python train.py --n_layer=9 --d_model=256 --n_experts=8 --experts_per_token=1 --d_expert=352 --d_shared_expert=0 --activation="swiglu" --moe_layers=[1, 2, 3, 4, 5, 6, 7, 8] --router_score="softmax" --normalize_top_k=false --routed_scale=3.35 --balance_loss=0.00982 --balance_bias=false --init_std_router=0.00615 --lr_router=0.000728 --n_head=3 --n_kv_head=3 --head_dim=128 --vocab_size=8192 --norm="rmsnorm" --norm_place="pre" --norm_eps=1e-05 --positions="learned+rope" --rope_base=10000.0 --rope_fraction=1.0 --qk_norm=false --attn_scale=0.0884 --tie_embeddings=true --parallel_block=false --init="uniform" --init_std_qkv=0.022 --init_std_o=0.00518 --init_std_up=0.022 --init_std_down=0.00518 --optimizer="soap_variant" --lr=0.00286 --beta1=0.95 --beta2=0.98 --weight_decay=0.1 --lr_head=0.0084 --warmup_steps=200 --schedule="wsd" --decay_fraction=1.0 --decay_shape="linear" --final_lr_fraction=0.05 --batch_tokens=131072 --seq_len=512 --doc_mask=true --z_loss=0.0001 --train_tokens=657300000 --steps=5015 --dataset="wikipedia_en"
Below are experts of layer 2 (counted from 0) of a mixture-of-experts language model. Rows are named router (the router's row for the expert), gate (a neuron's input weights, with its number), up (a neuron's input weights, with its number), down (a neuron's output weights, with its number) and show model dimensions 0-255. Each number is 128 + 24 x the weight over its row's rms, rounded and kept within 0 to 255. Numbers have three digits each.
Before each expert's rows: "mostly gets" lists some tokens that are sent to it at least half of the time; "raises" lists some tokens whose logits its average output raises strongly, later layers aside. This comes from a sample of Wikipedia text that the model never trained on.

# expert 5
mostly gets: "0", "201", "202", "7", "2", "10"
raises: ",", ".", ".\n\n", " to", " in", " years"
router:157125124133158138160134097156176108135119111089174118132109094086086163116126112139128104118100144107072104141152123093081120111147127130137087062136135092127093157051114134158147149162145136129106133169166139092130088180196148112160171129123124168102123122127112143121113115117090142088144141122106124103084131121158095162114127114127109132137145149135149081103118089113109148165092154116146128103147149134111122152168153118101178118132113101130166130121114093140110095111130087156117098109116129147103133128133133123112108154137122122136138109114122128142110127100140130124134107144118148148110123141091136145143134174126116136115102167120132123091130105143101157137121161122161104125165140132115094116080134141131083123138140171150161141123135109134069136103179131
gate13:130121131150096158119123125145140162131145118118146117100120140083121130166144153164138115097135117094132141129131149094093108152120120110142143148126115093169080142145120077131131134122159102121105139099155064122086136132139096136107157143115133159132147134059142131154132133104144128109152175137116151073206132132070162136119103123167124117140105099141126104111156125163145100108141097123155116153085119092110153127201135139099119117119124134144124108124126096171123127133158136103156122107077129128090137159145122160151188140109146093163090138087120129146072143150130094156082131127116122133111112105154109105136134110122137146083147128136125111144120125119124152150126137141154115077073122088135132144130143113129095119113137116132142132137144096116061137082132139
up13:139143094141104144104122137122117144112188096189109149127115152082138128052120153134095142106123099153170128155137135130151117141147113144108102107135104133131112144125144165115122142153136113134144132105131104163123158148147125151105155139167117113144110143117128083150115123155082150132120140120143138131118112177172120114137123113112102158104123124155117129128127139110128146127145125167143169145145096182149108108109106096132092147098156130109108130133116182135077158106110169173123135112143129114101160074074101088130126116158134158155127123174129111107176123130148106156133119133113157116181107152139171147108075146139125120158173166135176113159166132121101157090109154128112131140196142145118152124145146092134114126155136119125107136107139122127103164115133080
down13:139097098141148091122143115148128117107160164120109157137127128122165142138167146134184136121119100125144119141116128135118126081078176125120160147136156107096150153181185153108126147128159180163124136136152132160139119151117163098115122130160098110114104113117147104142155121123139089125163141149150146093170132136122108153174166097130154165107088139162161156110123095106121094119160118176164127115141141123168143112139125159107145177096154124157116132120111125151123123120115183115086087143118113145136075082159095114113140137112099126137155109121096133139109141133129084116141122166158099144127118116150157098150126114177144130137158161092130109140087108101116123144101129156138116105177124125144092128085139100143070112157100130168162138136124112105136135110111119
gate14:163138109122126139127150108078107114104123117143158108170153092091106142154104157126151138117099144135141116125120133093114153101101117148097108142132130131129138120129134134110148125131138169153141049176137145088128085111152147120089159142106121166123163176113151127132066141113157117178117134113127100106124145123155113126135164165136125129157195138147143101098133135114130164110098141114140124119156144141116117136134125113128164155110104122139113114139137104128146119133092092132132122129119085135130104132105157136073117099121122097132131149113083126168153129114133095154171142141080130095079112104122099114136103138140098167157134130144155107090076105164147123173119172185151106143079092133085095138094137100110097114160132149144140113125147071124119154140110116
up14:164128149145139105129141165191142136147118080141126101111145117140164106131135091116126118122122114117134123121169111112177116115098124093121146117064137125143130135098093094121115116141077127151124151103116138148177127148094131132137132106102083133105100089089141165114137189166081139106160111125114101112137125170097167141122133151170135138113122084119129172154115137087180080131143088122130098172123102120108135183156121119166119157116148137109094112114118134118101130133096101172131133171130103119128161143156148100078107182158104117122161155093088115125141147113156139127111137114104170133144135157134163142126088144126129133089117141151138111094121124147104119138122161112129175111143122114141121117123131132087112136139122129140124115132094097116099177084121114
down14:096140106123128122112121129116097142110122142108106120147155130133165144122185148093108087135120129121051064105147146139139067131097142157106105116106114141164152108117154150144130123104105131119122124118079102104168147134126169134111116120183151138181138137153100175068108139097140159102145157116126152170125142139149134174144106102123110103131131148152096148163133125123128105131130121114156173092143130123152101126139135106128108162116166138125130105156150148130165159123147101108143114149125119118159112116114097165133135136142146145133155108097079130148155104152131113131081145106114081062126149152120111141177139106077195118137142155136105154136106136109133119137139110151131138145108118164130124109117169124152174122117096126111123113143129154105119071140172137

# expert 7
mostly gets: "ist", "ort", "ant", "ock", "ct", "ition"
raises: " of", ",", ".", ".\n\n", " and", " on"
router:107092128123151139105131127134141105099117098134134117104159120131194133116157169132124129106119124115143110090155140136146131131139084126115112141160096136116130097133132129133114120124122104103144196110108131146124126130138108142083160158173145135093196155096098165164149060118161137181129099100171124139154103133087136151096128086126099117086138105103147126141156174109138136126144151156122130130157118104125164120110123124116112135113134140111132116096124137121131092171121167147139113131148123131159159115089144130123103110142143120152145123163099135120121124158140120099133161127075191166123111148121126100124167105120148146171103108144118104146135139093100140150133113104133122124113174138129155166131168145078119079118164149160065135170143123125108176094122097
gate7:132156141124131154128113114058156129134171081068138090143119114141175143093168149100132152125120147094147131142140109145158176146126096091117136129157046129115109138141107150125146083134138154129171156121118147129128124123155154107092146135130123174128159127117157123091087157129111125160139115113110147119143114117148087119155119170128084067103100106086105110153120166148087113150136139156131115111130155127151128148136135131128118140124154111121125118125154159135051159115112146134087163127072103140126133151134086136110125122113147134116135113130098116146115118108117130142163106151170185134111115126133132148120151134124086128135095132152122130084099129156105113130135136084109164105114144118129133095144118097149136134114125059099178148138103116148162138116155132
up7:147132132109130128129127115128131137151132094120131116089102126117101133127124153116146139121143116143132135109176146137106126155073053063161139148151121125122111154103129128125168123134095082146126123073186161166167139121126117159110138092164098184150163137119137109116153144089133136104128128136124169153143150089119103140097160145114068131128139118081128128123104093109152104120135142117148111141089121146127138153144140102075137132105145090143115109164138180100140153134148103136132127123125113135128130111101120117116116150119132180098143126140137141125139107144151161090128145122155148128140140112077132101152140157128100118155096169098136135075138056083131166113138145177103117101108165161084118149133143097150156095117154118112118122104129131139155099098153095
down7:075139149113145112096087123104091142120091180058111141118140135156142143126150124157129089127160120136095101099133079113109108102104197076121131133172150124111121118157119089067142142155126147138107096091138123122159122169090156102116121149094123125148137113133055105146115138143117173099123130087132129111145165128105130133112139132127151105108175128158128149124180122148098154112109136151133129145134062108131107131081121143142124158145151132166145152149137124138176128135118132088118098113169156141134119136126101108151087126118114138149136147130163147138152137151141116167135113157125096161131140126118080146137145130106121151139134106087135149162148149121129097090082130093150106140089131109158098120131079135129106143157126122145134111149136177138124150127124134
gate8:150126150111149129132107121086113132135123158143139129118126097129185103099134158155139158096126116098151102141142123169127103129130134119147148113137100157120118094144104110114138118090084105153143129138119129163149062152140092153114081112107121145142157142123083111101070127151113072126140166076155119114097170134120132115099157163157133125115122144150130108150117133107123118158111157073115121122187105115105121116097093163156085103135129149138104141172104131104145121131139192113117107154138102160118121124187109105128091125149099148075142090153131133174193158112092127122149121098148123151129140126136157108121087128114148102125132150150132134148150105121095163090124136154115175143136151120116128161132110105095112132156162129176122160136120160111121113130139143
up8:145119118140135139131119136142120124099106145182158118126103151176118106138177144161116131112103126108112108147093109179116159119116144104120145108135152132138079138122130118155132099090106165146120105148105135135129159111184147173101130149134133169128131115125126113134104102086094143106135102127135171139073164119093131124125114117136132102144137125126134150119106104094147120172114147130084176078146155146138129128106101110123116133134111136112107110077144135141136118109085161184135084114132130149115132110110146146158130154086109177093138118145187136145113116128157132146110058121096150122100117132140128133141099126154161105149100092140100133076176120114120121106130138097113167083083139144137118128159181083116158125085106074134121101161117157139110141131123108
down8:090117118133156144139167080152158105128105104088126140097130108096109109135076142111147110117176104148149133118144082122109174124090087132128078151135106091147127121156169121105146094111154126108106158115145093124120138149107121120112115107144140116154096132109108116130130155139144115120134160120099107156082136119091083120135155162144090120102146159128156125138146122150069105133102077143132135122116139098137149113131124118120137109122162150114127140121103102114151120107132122116127131104128172139143124156095096090119078132121095157119139123152166128099088107148119132120095157091181133131139157123150136177126147107145112154120151111143121113166089133134109071162102118155104139149122085167100080089112115102204135143119112157121150152152134113094166130160128090

# expert 3
mostly gets: " that", " were", " which", " who", " had", " has"
raises: " to", ",", " in", " the", " a", " for"
router:166128105114136097152196117156163138118129180102120128152138179130132135124124113107173137138082106147107137113145084121155137129082167078136172152155155170121118109132149109136157082101159110163114140174147137130109067122081140135142172115150166173116092079117109148120093127127137117098121125164100131102100136120147169126124124151131127116147127106109099125137128115101128131092169148131100162152116127133134137112094117175138119155128135132166145129152109148153137106127169124127115121139131123112121120116164127135148111140112099146111091138117153130081105139116145160129130103108154081113089133097125131152140165170128121155127136148124177146111147148176161102118143143125098097185100118147106129143105154162118119122161153150108125145120097125155088095085162124
gate7:120123123130170122107148135130114115112097113130132181099123128108137144163118137099117154177094126112157113057162154131144123102091148117115110139090157134127111099145077112091112130167108119165149155153114127128170157127124111126084125195155106114145110121119122152146141157129106099150139126099108103117146189114119142093140095151131113145119120150136123134144074107076103125104106208139094119124136141164159139142140085107117119138145132120135111137141147112137105081172136149115093149140144151125147092124145069157162104129129158153152180120094130144145092139127116160173143097086133148177122130124141149177111124119105126139149104138079110132129106110118116131132139147129148118120154116142087158133133114108110121141152112129153102104170151181144147130135115101
up7:156093153152129153138095134151100151113132158156106145156113147082108145121134134139085095100181124157139144114120141133150138126114182162108139092117129140132110111136130174093115142184125083147138155145114168115110124150138152127134128120097112181112148121138123126115175113103163150115112119137164103166131134139133154116151139139167075143114123122101123148156118152135141105174140125138080127095118125129135132093110160114143124145130123144125151125123121131126077143093178109147171108122160088133118070165142153096143122137107106126125160129101105135095135103116116108126197146136101089152141125113151142117124139160129117138119104111138127146171181134122138118092127158166113141127147141106098085172139096108117077160100185101146084114154114163141100172104120145
down7:091117114139141170109129087119168126135136157141062126090124171100103153145152120131144135128123124145166118117104132150122157122109115115143177131114123116143138203148109164119155136145162177124130150106140139140117172105097104156131143118104177133147123089132106147163136123107159105120185151142114124120095110142158100122149171126149106114110155135086076105124085125150126132103109063121081110147120165105156119129163123126138128129119119131121135156139151128160135113123102180136104122090117103115104108100153143142159146100126100074095110164068126130163122169105131149163119087124108117130102102132097121149120122149102127148109146176111124125120153125142148122158062126129124119141142122111082154149106149146146125150106117090149126155125084145108147128120096143
gate8:148177111171126173160114103165150126166118087126178153142118139137151085083165131136160122104116127134118148133145123111117117167113132124141165118144123091126116092102110117121149114150152142133144186140140152165181148140085120127104128145136198138165160105099123169161123155175143137058115140101097150114125120132120172094145147064146167091152115118118165122129108122133120141112110171137142130133161105121104101092159120131118133103106122094116153124141118120128100169131170168157135145141132096093132133138146130181139082126125131123090134108164119124153122140095154136139127120133137120141127175097109132177119147133115108149125122159150137113149093103110120156118131118139094091142108122111116176121127130140113081141115147077153118095102113129117152136159131130
up8:142141129158117142139131098158110154135080121121129146144116147159178166132129123105144132115138169137117127147156135115142141132101094150114152098174133125148136117123088107118159111160080126081153152090154110095158122124126135136138108136156101162112097138123160098132160144123101145122123120120109073110155135114118121093158101097065133150098125060129128125112123109084109118104113144137111155138141121172155122168128115125108146107137097138161142127155119111133125052179115127077141144167146114106117109098129143149123133092148122115098132138122142130133141108129104112148150137057140118141140141152128176113139187071111123156132108147123130144076103116089133132157134133160130111115089155138121127131170125127110130149138172107143063095148156120151155178143153104
down8:133148137147158183143146152113150119127118124102167135151098085129167176126123161116154109112105169158121105110073127106108156109118149129148142118123111132121140157123154121133110132091121124145169126144117141114143135114076119095148087081142124125096133128139146144151136111140107163121116128137100130107118128093144131103135140128136134124124106115099130163167125108085087117108148190145130121139083143120156125107149132164121097111184114100144143110118152122120174141119164178150092178094120129152159139159126122126126105127128174176119147111124076137131149146100127065168098108096131132158125107150119086150127126111110087116125161105157104067159104172113090123118128176137124123154146117133184118141158106141151163115103092139161135125114132122104134082107110153